Experts of a small language model: vocabulary 32000, 2 picks a token.
Below are experts of layer 3 (counted from 0) of a mixture-of-experts language model. Rows are named router (the router's row for the expert), down (a neuron's output weights, with its number) and show model dimensions 0-111. Each number is 128 + 24 x the weight over its row's rms, rounded and kept within 0 to 255.
Before each expert's rows: "raises" lists some tokens whose logits its average output raises strongly, later layers aside. This comes from a sample of Wikipedia text that the model never trained on.

# expert 5
raises: " in", " and", " or", " ", " to", "-"
router [120 152 118 139 142 114 149 158 151  97 137 138 168 113 134 118 149 149 131  94 127 130 155 113 124 123  84 110 113 130 167 142  67 130 149 125 114 106 163 120  94 110 124 128 114 128 162 146  76 113 139 130 151 148 128 152 114  79 129 145 117 100 134 161 124 135 137 167 112 128 144 105 103 124 103 147 120 167 146 139 123  94 143 158 127  79 130  82 123 104 151 155 111 123 139 161 114 135 129 197 164 104 135 149 112 111 169 146 121 160 137 154]
down0 [116 135 138 112 157 151 136 167 124 141  73 138 108 135 120 131 126 157 129 112  68 106 105 145 113 124 152  84 112 133 111 140 106 119 110 106 139 115 162 146 104 145 131 108 107 143 121 141 146 100 161 128 104 174 107 117 159 127 165 115 101 120 118 135 132 119 107 167 131 131 113 135 157 118 167  91 115 107 103  78 116 138 130 155 145 155 128  78 123 134 127 114 120 174 173  86 124 164 134 131 127 136  70 147 113 120 167 166  98 141 116  92]
down1 [139 141 115  63 161 123 154  96  95 173 146 182 119 147 151 153 125 132 119 135 138  89 113 140 135 118 135 135 140 101 132 153 132 129 128 136 124  86 122 103 121  98  86 136 159 113  82 137 159 170 142  79 129 149  94  85  87 130 171 102  86 114 131 147 141  96 125  91 165 131 128 123 103 115 128 100 106 129 188 130 128 114 124 130 133 155 119 129 146 151 110 166  98 147 142 126 155 146 150 124 127  84 116 127 133 141 142 119 126  99  99 134]
down2 [127  84 183 160 117 104 136 177 104 118 103  97 134  84 140 103  99 136  88  96 123 134 143 108 123  85 153 109 139 121 127 112 166 177 118 158 170 126 139 142 135 129 118 162 109 132 112 154 138 149 114 107 107 111  89 122 129 132 133 120  88 114  84 107 150 136 150  95 122 124 105 129 130 148 128  89 129 137 129 165 119 181 134  93 125 109 140 136 128 162  94  87 107 160 139 120 106 113 100 180 120  84 150 146 133 130  93 165 128 118 161 110]
down3 [130 105 148 115 130 117 116 128 131 102  86  98  53 162 129 113 175 164 116 105 157  69 149 123 140 104 109  92 154 117 118 130 105 141 122 154 146 133 126  73 174 149 119  74 114 154 157 145 131 152 151 114 122 108 136 150 104 131 196 146 129 122 115 124 147 152 171 115 130  87 127 113  97 132 124  92 118  79 120  97 140 141 136 161 113 139 109 116 131 104 143 122 105 159 118 136 139  97 126 143  98 143 109 149 106 137 121 101 146 166 123 113]
down4 [107 123 121 100 111 155 143 127  82 115 152 142 110 142 149 171  84 186 115 140 144 164 150 125 143 110 142 141 129 117  98  99 132 118  72 108 109  96 109 148 147 132 163 162 137 105 128 138 149 108 163 148 147 115 100 117 146 140 125 143 135 111 160 157 107 132 145 140 105 119 117 135 109 130  89 121  97 124 121 109 172 132 135 130 103 147 110 113 149 146 102 162 118 113 118 130  84 126 149 103 156  90 141 112 136  86 104  76 165 104  76 135]
down5 [ 77  67 171  84 121 155 107  83  91 125 179 164 165 113 142 111 113 150 136 118 123 107 105  73 150  94 171 151 150 148 141 111 102 110 127 107 144 134 114 138 151 105 151 145 108 132 107 119 101  90 162 129 123 115 159 161 125 129 149  99 126 148 136  93 161 113  97 123 123 172  86 127 175 130 189 164  96 124 201 156 140 142 154 161  95 121 108 135 120 125 135 156 133 133 152 113  98 121 123 137 165  80  98 109 142 168 103 127 123 113  95 151]
down6 [137 107 106 144 124 130 144  87 124 147 113 102 180 140 128 138  82 142 155 139 105 147 145 122 120 133 112 144 155 105 136 154 136 103 139 130 158  82 119 149 123 140 123  91  95 128 115 103 141 119 101  81 147 112  83 110 132 129 126  86 114 166 155 135  94  95 140 119 127 163 115 119  97 120 103 113 132 177  94 161 134  68  91  77 126 147 147 149 113 109 105 111 137 108 149 160 146 124 100 115 168 158  92 130 171 150 128 165 100 126 151  79]
down7 [140 119 150 121  94 135 115 106  70 121 181 148  72 187 125 133 139 115  80 159 137  65 128 136 135 169 148 128 121 144 140 134 140 122 147 126  99 144 141 100  71 125 132 180 141 136 143 143 148 121  92 167 106 147 122 153 151 121 118 141 112 142 151 152 137 121 147 106 155 104 109 176 175 138 153 104 135 114 113 146 103 137 144 114 131  92 145 134 145 145 110 134 108 186 129  94  58 192 122 111 119 111 121 112 126 128 140 138  86 141  98 170]
down8 [ 96 132 114 118 166  99 152 139 122  96 110 135 123 134 139 118 128  73 145 128 166 134  82 140 119 108 135 179 177 133 163 110 132  86 132 162  99 140 105 130 156 169 125 117 124 156 174 163 144 166  85 187 148  74 149 117 137 176 115 109 133  96 114 126 128 159 177  96  93 102 121 125 100 130 124 158 120 148 129 136 161 169 114 109 147  95 119  96 119 112 153 128 141 114 115 115 162  98 105 130 141 152 138 132 115 117 148 110 149 158 101 105]

# expert 23
raises: " the", " her", " its", " their", " his", " this"
router [117 116  96 108  93  83 155  90 126 127 143 140 139 116  84 117 133 135 114 110 103 120 121 143 144 156 153 107 147 125 154 109 143 123  90 154 127 123 113 107 139  84 151 171 153 138 117 179 118 122 139 101 128  96 126 156  66 104 141 126 124 130 143 116 172 161 110 138 105 106 157 118 136 102 121 107 163 177 115 148 115 115 154 156 145 131 113 157 123 151 169 156 170 152 135 115 100 119 128 164 174  98 121 124 148 115 134 128  98 138 144  94]
down0 [ 96 117 109 152 143 161 129 130 122 105 139  96 100 102 148 113 117 118 140 114 147 117 118 130  99 160 136  94 122 134 109 119  98 162 150 152 117  87 120 163 102 143 116 128 146 137 112 135 117 150 140 147 121 177  78 112 107 143 117 145 122 171  98 117 126 125 126 127 117 136  66 122 149 156 146 117  84 111 123 178 139 134 123 116 104 110 165 131 157 136 123 159 116 146 129 107 103  87 117 141 135 146 117 132 112 122 111 111 101 140  88 151]
down1 [139 130 128 167 150 131 151 150 119  98 127 133 136 143 113 133  87 133 129 140 126 159 112 151  80 117 111 121 123  99 143  80 174 103 143 118 106 113 134 117 142 136 117 119 151 115 170 187  94 149 103 141  88 140 152 153 171 172 107 110 106 136 135 154  99 103 123 132 149  87  82 119 119 117 121  99 151 182 124 129  89 103 181 129 140 123 129  84  79  87 143 121  86 118 129 150 147 152 139 108 102  94  83  84 147 110 135 133 148 164 133 100]
down2 [141 125 145  95 179 106 123  85 115 114 145 122 115 123 125 135 122 157 157 138 153 110 135 129 151 103 119 178 124 113 102 129 123 119 127 109 142 146 138 136 132 123 160 119 121  93 122 122 165  95  74 125 116 156 130 116 178 153 128 178 138 114 121 135 140 116  98 129 152 113 154 129 144 103 113 101 150 114 136 171 119 114 112 104  88 146 145 115 101  83 164  66 127 118 144 146 134 131 137 105 106 154  75 112 156 161 139 161 123 151 133 145]
down3 [ 83  91 165 130 102 131 115 120  83 100 145 116 136 128  70 131  93  95 113 128 154 132 134 107 154 132 140 105 159  59  83  88 125 145 115 101 123 148 165 118 120  92 134 155 156 114 124 153 169 132 117 124 111 139 143 118 108 142 136 107 123 168 110  94 175  88 146 151 135 150 122 133 127 114 138 118 122 133 139 171 121 119  84  66 177 151 148 144 113 140 109 125 146 107 162 115 103  96 166  90 119  87 138 128 169 114 100  92 117  97 140 167]
down4 [158 138 116 140 129 153 109  80 142 116 105 149 120 117 134 143 141 168 145 125 112 156 116  84 113 127  91 166 151 110 145 141 141 103 151 157 157 136 152 102 153 115 134  89 141 125 163 127  81 116 129 100 153 122 115  84 138 118 159 126 125 186 116  92 130 117 140 120  69 140 172  99 125 110 142  95 128 121 115 141  75  95 136 115 141 138 156 108 119 108  92 106  75 105  98 129 179  90 138  83 118 114 105 147 114 122  63  93 139 132 143 145]
down5 [158 115 139 102  98 146 188  79 118 172 141 111 174 130 116 109 141  91 124 114 157 132  85  84  70 150  83 141 119 145 141 148 143 143  90 142 116 125 143 139 127 124 135 150  90  93 123 109 135  82 114 143 122 121 152 115 185 116 114  83 111 145 137 113 197 131 103 134 161 123 120 122 136 111 127 147 111 102 145 130 147  80 140 109  97 183 135 169 112  85 115 144 132 135 129 143 152 116 124  91 120 158 155 134 141 140  98  91 127  90 162 113]
down6 [123 149 134 127 146 153 103 137 139 104 122 117 174 108 142 108  87  97 114 125 134 138 136 104 138 152 107 142 175  85 124 172 114 133 158 111 158 124 177 165 144  70 135 146 148 112 138 145 115 111  92  90 126 183 172 140 106 122 133 133 124 133  84 168 139 119 110  98 136 125  95  78 118 130 168 138 134 118 108 133 159 163  96 113 172  91 151 140 168 123 119 105 100 122 146 126 168 141 129  58 127  97 128 105 115 125 148  87  96 140 152  98]
down7 [136  90 116 116 160 155 124 151 137 141 127 120 178  91 168 135 144 126 131 114 166 170 122 136 155 159  89 136 126 114 152 124 118 154 147 121  98 139 121 160 142  90 135  99 124 121 133  88 123 179 128 150 111  75 120 178 161 112 118 165  98 183 109 119 185 106 130 120 145 116 106 135 110 111 119 160  83 107  87 168 100 142 104 158 130 131 144 164 119 157 116 133 152 157 118 127 157 103 161 130 123  99 105 154 198 137 123 115  96 131 119 121]
down8 [160 172 118  91 111 142 123 103 104 131 156 134 125 111 126 160 149 106 146 127 110 118 133 146 114  55 104 134 190 114 110 109 158 121 111 117 154  99 118 110 122 133 141 100 165 130 152 117 111 120 136  83 102 161 151  66  97 111 145 119 141 111 129 150 138  77 123 121  91 127 160  99 114 143 144  80 184 163 140 106 143 123 150 104 117  93 158 151 107 109 108 128 130 101  96 149 130  94 104 154 171 165 120  94 162 113 119 120 160 135 133 174]

# expert 24
raises: ".", "-", ",", "s", "\n", " at"
router [110 150 111 120 142  83 157  81 136 126 134 171 144 115  86 114 150 123 125 107 126  85 108 145 130 151 125 104 155 100 147 135 139 128  97 118  70 108 137 110 141 119 122 200 140  88 136 137 110 107 124 110 150 123  89 155 127 103 163 124 171 111 115 130 152 137 138 173  83 128 111 112 129  92 121 100 120 175 112 116 126  89 164 133 115 126 133 110 124 114 176 168 140 147 116 145  98 122 122 126 179  92 129 111 107 121 129 114 131 155 122 116]
down0 [142 150  95 124 130 169 140 138 157 139 167 147 100 108 116 169 131 130  95 115 133 155 162 154 130 135 173  96 165 136 135 114 131  89 100 112  88 158 109 129 139 131 112 123 108 138 155 159 111 158 142  87 141 109  98 154 126 102 119 144 123 120 157 133 113 166 121 145 140 132 140 136 106  98 115 130 112  89 137 159 103 113 172 115 100 145  75 111 112 192 116 165 147 117 134  90 151 141 162 115 141 106 152 150 127 136 148  92 133 141  87 107]
down1 [ 94 110 148 114 125 150 134 143 141 146 119 162 113 143 168  96 168 136 114 119 160 112 190 128 115 121 176 159 146 141  94 104 144 123 120 129 158 142 111 136 120 126 147 138  87 158 124 160 138 120 105 100 125 127 144 170 102 102 140 124  84 158 140  88 134 148 108 135 105 141 115  88 122 131 128 108 113 104 162  97 126 104 155 147  93 128 127 134 128 108  78 170 137  81 126  97 104 140 156 137 113  84 127 145 121 112 114 121  86  92 164 136]
down2 [153 163 138 129 130 175  96 156 132  98 180 106 134 118 207 147  93 136 137  97 100 141 146 115 160 105 144 204 144 147 117 128 170 104 137 110 132 128 145 151 131 154 118 119 133 145 125 141 118 126 112 121 156  80 127 119 112 109 172 103 145 122 128 100 103 126 133 125  93 147 149  80  94 108 114  83 147 131 125 104 134 115 156 142 162 116 123  95 124 152 120 112  69  95 150 106 108 106 128  88 145 139 138 131 141 128 121 142 137 136 134 150]
down3 [140 160 209 106 106 116 155 160 127  98 133 167 141 105 121 144 204  91 138 102 149 146 139 127 139 174 155 128 107 144  93 123 113  75  95  97 157 156 142 142 121 118 133  96 125  69 158 129 133 182  92 146  96 108 145 128 100 180 130 124 110 145 113 137 142 103 107 158 124 173  93 123 123 162 126 135  95 153 119 108 123 163 168 123 122 100 127 117  86 136  94 135 108 125 118 132 119 109 130 122  89 153 137 148 117 136 109 117 108 146 113 161]
down4 [133 121 144 145 157 123 122 156 153 102 119 110  78 133  93 127 152  72 150 111 138  91 165 133 136 182 106 125 141 133 128 101 110 150 124 116 129  45 105 137 105 126 147 116 135 150 152 140 152 156 133 127 102 145 123 115 137 108 156  88 117 145 130 154  89  95 126 127 115 158 101 144 114 140 117  90 136 102 108  41 112 113 105 136 154 159 121 187 139  96 112 136 115 156 103 162  93 145 129 167 108 143 113 151 137 151 132 112 104 149 133 109]
down5 [102  94 126 123 124 171 113 158 127 186 109  82 111 125 122  78  90 156 103 127 122 131 111 144 122 119 118  99 145 158 142 121 138 141 109 130 130 149 173 121 102 140 100 152  99 192 100 141 103  85 108  90 140 146  93 169 140 135 130 113  83 137  93 107  99 160 125 124  94  96  95 130  84 130  94  89 105 131  93 112 120 137 103  95 121 157 145 145 162 126 175 116 130 149 123 130 107 104 124 120 152  58 133 135 134 134 154  99 145 152 127 102]
down6 [141 128 107 110 122 149 130 168 151 121 123 144 132 154 184 134 152  85  99 140 112 158 111  67 130 131 120 137 155 100 129 120 109 116 113  98 122 122  85 124 102 105  99 119 137 145 149 126 160 132 110  99 127 161 104 162 138 166 168 172 151 174 125 122  91  92 147 137 132 162 131 143 149  97 107 100 127 147 158 115 105 136 129 120 147 103  97 138 179 161 158  77 133 135 138 140  79 129 134 170 154 149 125 116 122 108 135 120 122 150 122 129]
down7 [131 120 124 120 124 114 157  82 103 165 142 158 167 154 140 137 167 156 166 101  71 104 126 129 144 102 184 127 158 101 127 146 110 119 131 113 109 112  97  83 171 102 148 168 126 113 126 131 115 152 101 151 136 122  93 109 124 100 133 145 115  98  82 126 130 114 104 113 128 164  88  70 130 100 167 141 121 125 164 140 150 117  92 105 155 131 142 104 107 173 101 103 154 144 112 106 157 118 141 117 103 133 165 129 146 115 170 154  96 101 106 131]
down8 [128 181 113 158 132 150 106 124 126  86 192 145 158 122 125 141  92 140  82 178 150 139 115 140 122 102 137 135 116 123 114 125 105 128 103 176 119 169 124  97 138 164 134 112 155 152 112 101 149 137 139 125  91 102 129 115 140 152 136 128  92 114 144 134 124 117 121 106 144 100 117 128 110 128 144 167 132 140  87 129 139 101 162 121 156 125 124 135 134 132 105 146 104 156 172 102 124 132 108 127 165 118  67 161 149 166 155 114 137 125 135 115]